From a checkpoint of a small mixture-of-experts model trained on Wikipedia.
Size: width 512, vocabulary 50257.
Experts: a softmax router, a shared expert of 128 neurons.
Training: a variant of SOAP for the experts, 463M tokens, 7059 steps.
Below are experts of layer 2 (counted from 0) of a mixture-of-experts language model. Rows are named router (the router's row for the expert), up (a neuron's input weights, with its number) and show model dimensions 384-511. Each number is 200 + 20 x the weight over its row's rms, rounded and kept within 0 to 999.
After each expert's rows: "gets" lists some tokens that make up at least twice as much of what it gets as of all text. This comes from a sample of Wikipedia text that the model never trained on. Tokens count by the router's weight.

# expert 6
router,184,222,187,165,180,211,212,234,226,221,216,189,220,211,182,221,218,183,191,182,180,227,240,206,199,184,195,217,162,188,208,205,188,204,203,207,209,206,185,201,205,204,216,179,213,194,207,210,196,162,196,169,194,204,216,222,171,218,205,207,207,167,198,218,184,204,221,232,194,155,193,193,178,204,168,229,207,163,190,220,211,188,227,196,189,217,194,175,195,191,189,182,208,227,208,190,200,188,183,180,210,202,178,177,209,211,221,204,169,210,211,213,215,206,200,176,216,208,219,206,217,205,222,149,208,217,167,225
up2,200,176,196,207,227,199,201,219,212,215,207,190,209,193,217,188,204,210,188,200,202,188,186,186,138,177,183,192,166,209,236,210,184,186,229,173,202,204,198,235,178,216,181,159,220,148,223,215,202,198,218,209,222,192,193,233,207,185,178,188,208,193,204,223,202,177,188,203,195,231,222,195,208,222,199,153,191,181,219,197,213,228,192,226,215,194,219,178,202,210,211,179,232,202,259,180,221,224,212,201,187,230,196,216,196,233,207,153,192,215,182,194,178,223,187,159,197,203,189,221,191,212,209,174,172,207,241,210
up3,209,210,223,206,245,208,183,189,207,178,218,200,202,207,209,205,201,210,179,174,187,174,167,194,177,193,197,186,171,165,203,182,178,193,197,221,195,201,213,219,225,208,202,185,227,217,247,221,190,226,219,223,211,187,144,203,214,174,197,161,159,219,240,222,224,181,194,189,175,204,190,204,202,228,201,189,203,217,177,209,185,209,185,199,177,200,230,183,207,234,195,193,193,219,215,259,194,181,187,220,204,187,195,239,200,164,178,212,172,198,187,154,206,226,235,195,218,207,237,198,210,201,220,178,212,171,202,167
up4,219,198,190,221,200,198,193,144,180,171,213,200,171,210,211,170,214,180,177,198,182,198,212,195,243,208,207,196,179,225,191,178,206,168,179,182,201,181,209,198,232,219,228,197,200,250,181,192,228,192,234,188,210,207,160,210,213,179,227,202,169,199,187,195,185,223,226,198,193,180,189,215,177,221,180,192,217,176,168,218,198,204,219,182,179,189,216,190,199,189,191,162,225,243,215,201,219,193,228,224,217,206,204,220,187,163,215,198,160,207,203,190,216,217,201,229,229,220,207,227,193,219,221,174,223,215,234,211
gets: " |", " /", ";", " –", ":", " -"

# expert 2
router,199,214,192,151,204,190,199,178,205,228,223,192,206,205,199,217,192,189,173,213,196,244,241,213,201,188,227,202,198,206,212,193,203,174,212,181,192,198,223,186,200,206,226,186,217,201,219,229,214,204,195,206,213,217,210,208,188,206,220,209,182,183,213,210,198,210,176,236,214,157,220,211,165,202,172,233,180,186,190,196,177,227,210,186,155,175,170,248,187,170,202,182,208,179,208,202,200,187,182,186,214,219,179,182,225,234,187,186,218,200,221,169,215,204,183,195,204,209,227,213,210,232,190,190,208,207,187,211
up0,179,177,239,175,181,195,200,217,168,209,180,188,189,188,207,195,199,202,184,206,223,180,209,206,212,205,223,202,174,208,223,178,173,187,197,212,211,208,173,224,227,211,183,181,203,201,200,203,185,228,182,262,220,235,215,197,184,220,176,177,176,240,193,201,208,186,216,182,217,191,207,204,196,227,227,205,175,222,191,223,231,156,194,169,168,199,229,217,176,221,175,215,210,209,205,221,208,208,196,226,175,179,177,198,196,213,188,190,218,214,190,191,209,186,203,196,198,230,250,216,234,182,204,162,234,202,192,182
up1,181,174,212,167,174,225,213,202,175,215,165,207,190,215,204,201,206,234,195,204,196,179,163,210,205,194,213,213,226,197,237,173,189,166,141,200,201,200,192,212,201,182,190,171,210,216,215,190,189,180,201,188,226,197,229,218,172,204,215,186,197,195,214,205,222,219,207,222,225,207,165,183,212,192,202,196,206,179,192,208,168,170,190,180,234,202,190,199,235,161,193,219,178,193,186,247,205,182,163,207,208,249,238,182,223,201,157,184,215,183,179,211,206,196,212,224,180,238,239,185,168,203,164,199,222,196,206,199
up2,209,202,190,211,210,216,234,203,191,206,196,195,182,166,224,224,163,193,205,197,236,235,216,184,177,209,195,183,150,204,198,227,221,226,194,190,227,223,225,177,209,238,192,246,174,201,209,218,193,206,202,178,195,229,214,196,207,216,155,238,217,193,205,213,173,193,211,195,178,214,178,194,180,230,198,183,199,195,231,193,206,194,186,209,199,216,183,230,203,194,208,204,224,216,146,192,178,181,165,183,221,204,191,183,187,223,209,175,220,208,237,190,217,175,187,182,178,181,209,194,202,222,213,210,184,193,197,200
gets: " |", "|", "-", "\n ", " (", " chronology"

# expert 32
router,201,178,203,191,170,182,215,234,233,200,197,217,189,190,162,216,215,180,202,185,205,238,222,201,193,177,201,221,209,189,195,182,193,216,202,180,191,163,181,169,213,182,208,190,216,215,222,196,177,178,161,178,200,197,208,248,188,227,174,204,174,214,221,179,212,183,188,214,218,173,216,213,175,215,169,188,198,179,202,187,214,168,204,235,173,216,196,158,177,220,172,165,211,212,198,204,222,160,201,181,204,171,206,190,206,210,226,209,235,185,204,200,208,221,211,188,206,185,227,161,247,174,223,173,194,202,181,239
up0,214,220,180,196,237,235,191,215,208,209,202,219,194,232,184,206,173,139,205,180,172,192,188,197,212,220,189,229,178,205,173,184,211,213,160,216,197,237,182,205,209,231,194,211,191,193,187,222,196,204,212,208,182,179,196,178,231,213,218,221,182,191,194,224,210,163,186,222,212,210,205,159,221,184,195,182,194,172,222,203,197,160,177,200,196,197,236,215,220,212,153,177,208,221,209,187,226,224,224,215,207,208,193,200,189,222,181,225,199,204,217,158,211,206,211,215,189,212,189,168,206,208,187,223,181,241,188,219
up1,244,195,214,222,230,201,187,224,211,186,203,165,183,188,189,194,230,164,179,213,236,225,159,172,207,199,182,196,203,193,208,192,176,232,193,207,215,181,248,202,231,213,253,184,219,171,216,178,209,163,197,172,209,219,224,264,161,188,229,237,231,183,203,201,203,183,159,203,195,204,189,168,228,219,189,176,188,186,203,183,168,165,183,211,213,196,221,203,222,194,204,216,198,193,186,165,193,228,174,216,208,209,172,193,223,185,205,189,189,210,214,222,180,198,220,183,209,208,191,242,206,224,186,161,186,197,180,182
up2,206,189,207,215,214,219,157,173,210,217,186,183,188,178,192,218,180,205,194,196,187,194,190,187,192,231,214,206,202,197,173,194,228,207,169,227,200,194,192,203,210,193,184,161,187,167,209,186,174,204,223,212,157,208,222,183,183,182,205,185,187,202,213,190,192,193,208,174,213,185,193,186,219,216,194,193,152,184,224,232,200,189,225,181,174,241,180,139,213,232,231,190,187,196,208,209,214,185,202,155,200,198,218,187,201,176,197,199,182,202,208,184,205,189,153,214,207,186,210,220,208,181,202,234,226,172,172,214
gets: " |", ";", " x;", " 1;", " 6;", ");"

# expert 34
router,251,173,189,163,238,193,210,196,172,180,205,179,228,199,185,190,230,191,199,191,203,220,224,145,161,191,216,223,188,220,215,195,213,195,218,207,219,202,192,197,184,217,247,202,222,219,221,202,190,200,187,199,151,227,187,209,189,231,223,196,209,176,211,220,170,173,222,228,249,172,245,228,200,192,197,210,204,195,178,222,233,195,178,250,207,220,195,208,219,199,242,175,248,175,196,181,221,180,211,190,221,208,216,165,182,217,208,216,196,195,203,221,178,199,167,177,208,198,196,213,184,176,223,210,208,229,205,181
up2,259,185,196,201,175,204,182,203,201,215,214,166,222,212,216,196,210,185,186,213,188,160,205,192,202,198,190,199,214,217,228,209,174,201,206,218,196,259,214,215,175,208,210,217,196,208,213,154,185,206,173,165,245,208,225,232,209,216,193,193,175,203,211,194,182,197,163,213,197,169,205,210,213,184,215,228,216,195,223,216,209,178,191,218,208,205,235,157,181,222,183,228,205,256,171,206,218,227,189,193,212,198,207,187,176,196,215,212,210,198,200,214,209,169,233,194,217,213,170,177,195,183,208,202,216,165,240,182
up3,199,191,192,195,199,186,190,186,163,226,176,219,200,174,192,202,201,180,166,213,215,201,224,183,208,174,230,192,181,188,180,206,218,203,216,192,220,180,212,214,232,208,185,200,200,198,199,244,190,174,211,174,209,169,211,194,211,245,187,173,195,207,182,184,165,201,187,208,206,184,195,197,190,167,191,199,228,208,204,200,177,208,182,164,230,197,205,185,215,192,228,193,231,192,204,161,232,221,208,200,204,229,185,198,195,186,211,212,232,175,230,248,207,212,193,226,228,238,214,188,183,204,191,197,176,211,185,234
up4,191,207,225,193,218,158,218,215,178,183,188,204,226,166,194,183,179,194,196,217,172,202,249,196,224,179,187,201,205,186,198,204,201,180,211,192,157,201,204,189,182,170,224,205,215,182,194,186,200,222,224,224,179,208,191,209,191,187,202,216,217,181,224,214,167,218,166,184,193,199,220,194,197,163,196,239,210,237,184,175,175,170,230,178,179,216,203,180,182,206,230,183,188,174,218,170,198,160,203,221,191,231,208,210,159,175,176,229,214,190,194,220,246,196,222,201,206,222,222,170,202,220,207,214,175,228,177,217
gets: "\n", " \"", "—", "===", " '", " High"

# expert 57
router,203,169,205,173,220,189,202,189,179,220,197,181,196,194,184,244,199,225,219,175,205,203,222,187,183,204,216,229,220,190,219,209,175,185,218,181,169,192,215,187,217,237,205,185,196,188,211,173,193,214,196,192,183,245,210,213,228,217,215,179,217,200,211,212,177,166,207,204,230,217,214,228,202,182,201,188,225,215,198,229,242,178,199,241,183,202,227,192,240,200,197,165,211,196,207,202,220,219,183,193,203,207,201,185,196,253,202,203,164,193,164,213,244,194,207,197,167,214,208,206,212,200,231,177,212,213,206,218
up2,189,188,217,245,194,234,201,204,189,166,208,200,199,215,211,204,155,235,229,221,210,189,191,216,192,200,203,169,191,225,181,166,184,214,228,179,213,188,217,200,216,203,179,208,186,244,198,203,204,180,199,199,211,176,163,171,225,230,200,152,193,170,201,183,176,202,184,184,217,185,224,152,190,199,209,201,213,201,175,194,214,180,206,210,180,178,190,218,186,220,176,202,224,236,227,235,196,216,225,186,188,191,219,212,173,208,191,202,187,213,236,210,179,191,213,191,239,216,211,237,201,225,225,187,174,244,197,205
up3,192,181,232,204,202,237,169,204,147,190,211,209,163,191,202,200,211,214,204,243,183,205,205,206,225,195,168,186,214,180,187,186,200,194,194,192,188,194,160,233,187,206,173,204,224,164,183,172,225,172,215,213,238,165,186,164,200,210,219,196,215,199,215,194,238,214,190,204,214,201,190,200,206,181,193,217,195,207,218,176,192,233,221,216,238,193,204,206,187,198,239,221,190,184,201,210,179,192,207,226,181,171,210,201,210,210,235,190,157,162,212,204,245,218,194,201,217,171,183,197,149,204,172,204,234,228,192,217
up4,209,219,227,179,225,200,215,189,180,211,167,216,215,223,191,222,201,213,190,218,167,175,202,191,165,203,201,215,191,167,167,203,180,213,167,231,209,231,202,179,229,208,193,211,205,223,179,212,216,199,182,228,227,237,215,203,181,168,220,233,197,194,223,196,231,223,192,225,199,188,230,188,215,199,171,177,183,236,175,198,203,166,200,212,185,187,188,224,183,190,206,215,210,212,202,203,210,202,173,203,198,201,201,182,183,172,212,207,211,197,146,191,196,217,218,212,177,213,167,191,186,239,170,202,176,216,244,187
gets: "\n", " FW", " [", " NC", "\n\n", " EC"

# expert 39
router,196,196,187,155,208,186,203,202,217,151,196,218,190,224,171,177,199,201,184,201,180,211,191,204,199,196,222,227,171,221,203,199,196,183,199,192,246,173,211,199,202,233,231,228,207,217,216,197,184,217,164,210,214,208,223,184,212,226,237,205,176,166,218,219,195,195,192,216,213,197,210,200,217,215,203,189,189,173,163,198,184,179,205,186,172,242,239,181,212,193,187,188,173,219,175,185,184,218,213,197,190,193,211,180,185,213,185,197,170,199,214,253,173,208,186,181,224,181,186,163,235,236,222,152,222,219,161,218
up2,212,198,190,215,199,180,234,217,180,244,180,245,223,196,209,190,166,181,176,183,204,197,203,228,184,195,197,244,193,228,195,163,207,211,179,195,174,210,181,193,186,216,204,201,195,201,185,216,191,190,196,186,215,210,194,209,176,214,223,209,182,217,171,229,191,193,215,192,198,206,182,176,195,184,228,222,203,218,193,177,210,187,227,197,191,219,210,187,235,185,221,199,199,204,131,183,190,201,183,173,201,216,228,196,195,224,184,190,204,187,192,192,201,195,196,193,216,202,199,212,245,225,173,188,245,192,215,208
up3,167,225,196,176,210,184,238,171,219,203,163,190,220,201,188,193,184,184,201,213,205,200,229,205,209,221,206,218,196,208,217,159,199,186,204,180,187,208,207,206,217,178,234,213,201,202,196,165,186,203,208,177,200,171,175,204,192,223,200,232,213,227,235,183,182,220,196,215,207,199,199,194,172,207,220,215,207,215,227,200,195,187,202,199,173,212,178,219,191,180,215,234,218,193,178,168,155,190,236,180,196,220,224,188,182,209,206,199,190,164,194,200,202,175,191,200,178,187,184,211,180,190,260,187,217,182,200,227
up4,207,200,238,204,191,196,227,219,194,179,213,187,189,214,220,193,191,178,163,219,194,195,240,186,189,214,206,213,193,184,214,144,167,220,170,217,196,183,206,228,225,239,205,210,175,168,222,161,227,218,173,236,191,203,199,218,240,186,209,177,203,192,216,210,199,237,214,240,193,179,203,184,194,204,232,215,161,178,180,200,197,228,183,208,236,179,183,184,173,251,200,194,213,227,182,201,190,195,197,195,189,182,190,229,169,195,192,177,180,191,203,221,210,207,199,209,202,164,181,192,196,188,182,198,205,175,183,229
gets: "\n ", " ", " also", "\n", " is", " was"